From a checkpoint of a small mixture-of-experts model trained on Wikipedia.
Size: vocabulary 14747, 41.6M parameters.
Experts: 80 experts in each of 11 layers, 32 SwiGLU neurons an expert, a shared expert of 192 neurons.
Below are experts of layer 5 (counted from 0) of a mixture-of-experts language model. Rows are named router (the router's row for the expert), down (a neuron's output weights, with its number) and show model dimensions 160-319. Each number is 50 + 12 x the weight over its row's rms, rounded and kept within 0 to 99.
Before each expert's rows: a language model's description of what the expert responds to. This comes from a sample of Wikipedia text that the model never trained on.

# expert 49
What it handles: Vowel-ending syllables inside South Asian, Slavic, Spanish and Central Asian names, such as -ya, -ro, -ić, San, Los.
router:51 78 37 70 34 27 45 39 68 48 68 63 46 47 69 65 54 48 44 59 34 47 30 44 47 46 60 42 40 44 49 35 55 50 59 48 42 71 33 38 75 59 50 41 76 54 38 68 41 41 40 51 69 44 34 67 33 43 58 69 41 58 52 56 42 36 35 61 42 50 52 49 51 56 64 56 47 45 38 55 49 49 56 42 64 66 49 51 57 49 71 49 66 46 82 55 30 77 40 57 66 41 37 53 46 49 54 71 52 48 20 55 52 53 46 36 39 63 57 62 49 41 44 36 44 58 44 37 30 41 55 31 53 52 57 43 40 51 43 38 40 39 57 53 49 44 61 34 51 30 45 59 35 35 60 30 40 46 71 41
down0:55 65 61 57 64 35 38 39 66 51 61 38 54 40 60 47 32 51 37 37 33 56 49 37 29 06 43 23 59 51 45 45 46 65 40 34 44 60 49 37 53 49 74 63 39 61 60 46 64 33 58 48 37 46 76 50 52 28 42 51 43 46 36 66 79 53 51 61 52 37 41 31 61 54 72 52 55 43 67 48 67 66 74 66 57 49 46 68 39 33 58 54 46 69 48 47 29 49 53 42 37 33 49 51 74 54 33 52 61 46 53 49 48 31 63 61 74 46 70 59 80 33 45 50 43 46 49 48 41 54 42 65 71 56 45 53 50 31 62 45 55 75 45 55 42 64 41 43 51 41 38 68 29 57 39 45 27 51 38 62
down1:40 48 56 23 53 56 55 50 14 37 52 64 43 63 55 53 52 57 35 45 54 52 46 62 66 48 61 51 40 52 44 18 63 44 49 62 32 34 31 46 56 43 37 36 70 68 27 58 70 65 59 54 45 55 41 41 51 29 40 43 63 48 30 49 41 50 65 57 65 39 62 58 73 47 50 42 59 58 45 49 68 50 40 56 52 52 42 67 53 47 62 55 49 60 52 56 52 49 63 66 55 42 35 50 22 48 64 45 37 42 42 46 67 22 76 31 37 45 49 36 61 40 73 39 42 40 33 59 26 49 61 45 35 52 46 41 35 41 43 50 54 59 29 43 43 45 55 62 27 55 58 61 91 44 58 46 35 27 34 34
down2:51 57 57 52 34 61 27 42 51 57 53 35 53 64 35 62 45 58 55 57 59 58 59 45 67 36 39 34 44 53 64 67 48 61 60 62 39 26 33 40 69 59 67 69 60 59 57 42 51 63 32 24 57 42 51 43 32 65 69 41 50 47 29 55 54 52 68 40 72 58 60 61 31 39 69 55 39 37 63 46 46 44 37 49 47 61 37 66 68 33 49 42 45 62 44 53 20 62 43 50 56 64 49 65 47 47 57 43 64 59 42 48 67 39 60 46 64 69 68 43 56 41 52 42 25 75 43 70 54 68 68 40 61 38 70 64 64 42 59 65 62 38 44 63 68 33 34 16 33 54 21 70 56 65 55 45 54 73 63 38
down3:25 40 47 39 56 67 41 51 73 37 51 22 47 61 60 46 43 46 46 48 25 61 52 46 35 49 52 48 49 44 44 50 59 47 30 37 54 41 53 52 55 26 57 64 39 59 61 67 46 49 55 22 90 68 52 57 50 56 64 50 43 48 59 50 46 60 54 54 54 55 45 44 52 48 59 56 36 65 58 56 48 50 56 37 38 34 36 44 40 54 37 52 64 41 82 45 34 54 27 41 39 43 59 36 65 50 63 52 39 43 32 85 54 55 51 50 80 38 62 48 21 51 42 53 29 72 43 42 56 67 52 55 42 56 68 46 39 33 39 43 65 54 61 47 46 33 33 59 41 54 58 30 41 65 51 24 36 73 40 58
down4:68 56 30 72 49 60 49 48 40 38 53 46 36 61 54 23 45 50 53 47 44 54 44 56 50 34 55 56 52 29 55 37 39 51 31 42 43 74 33 50 47 48 76 59 47 50 80 59 41 51 56 45 58 44 51 26 47 63 45 54 46 53 30 53 57 35 31 52 54 66 57 55 64 41 52 38 46 54 60 49 54 64 35 56 45 44 44 44 50 64 50 66 56 35 57 42 45 55 37 22 65 56 61 42 61 44 52 58 48 72 52 46 83 56 62 63 65 47 62 54 45 38 26 41 38 53 67 56 46 34 62 56 82 39 51 51 66 56 76 39 68 51 48 46 45 62 56 33 62 33 44 76 47 44 48 68 58 81 24 55
down5:19 27 57 48 43 46 51 44 70 36 38 42 50 58 56 53 51 51 23 36 50 58 58 53 57 39 41 55 44 48 57 45 49 52 68 50 56 51 62 56 42 41 76 48 48 41 43 27 64 53 48 51 53 51 53 43 35 64 58 24 72 29 57 52 93 95 50 52 49 37 45 58 33 49 45 44 49 55 45 47 32 46 53 45 63 49 44 55 52 54 40 49 57 55 57 60 58 46 28 54 30 51 48 54 37 42 46 43 46 56 43 71 45 54 59 51 58 42 62 53 47 45 58 65 51 32 44 57 81 72 33 54 51 31 61 79 52 60 59 88 54 51 51 53 48 66 42 59 62 69 46 17 66 63 55 49 45 71 62 56
down6:49 48 53 40 49 63 33 52 57 48 68 46 47 22 61 56 53 42 52 49 58 63 65 51 54 48 66 49 58 65 49 45 72 43 58 28 54 49 29 67 33 49 52 47 55 49 30 69 46 31 53 46 40 62 50 51 51 49 38 45 56 55 49 52 63 58 40 39 37 49 58 45 39 63 59 55 45 62 62 58 67 52 37 43 70 61 36 51 72 54 28 52 53 60 53 50 39 63 39 50 59 64 31 36 41 48 61 56 38 44 65 32 57 53 65 53 73 46 53 49 72 25 40 50 41 52 63 43 62 47 51 30 52 34 70 45 47 69 57 51 49 60 48 51 57 20 63 62 32 22 53 56 36 32 53 64 37 62 49 48
down7:73 73 56 43 68 39 59 16 60 55 44 16 51 68 40 47 53 52 62 28 51 34 66 60 63 51 77 35 40 47 56 70 61 40 44 54 74 45 52 50 51 42 73 51 51 55 50 71 60 52 43 45 60 50 62 39 26 36 55 53 60 49 20 66 75 59 26 69 64 45 36 49 60 55 41 27 54 50 57 42 61 70 39 65 56 39 46 37 49 54 35 41 42 43 46 51 49 69 59 38 54 67 65 55 59 51 34 36 59 50 53 43 57 71 49 60 43 45 67 55 53 49 59 46 59 52 42 46 47 59 48 58 46 32 56 40 70 58 51 30 72 51 51 60 55 61 54 61 45 32 49 39 33 48 45 65 59 71 58 35
down8:38 31 46 54 49 74 29 59 49 62 32 47 42 43 48 37 34 55 40 47 61 36 55 61 27 45 43 51 46 74 61 73 41 46 38 29 65 41 29 40 71 26 58 68 46 58 62 35 31 52 42 41 27 73 56 31 54 42 46 46 62 63 49 32 52 41 43 55 60 34 67 39 13 56 54 52 52 45 52 48 75 46 66 50 31 59 54 56 52 47 57 59 41 36 32 45 44 57 62 50 44 57 47 65 57 50 43 55 61 32 42 39 57 32 29 51 54 49 47 64 78 46 40 68 52 46 50 53 40 64 76 67 56 34 61 49 61 40 52 52 58 50 58 61 45 62 45 49 37 57 44 50 42 58 50 72 56 70 39 54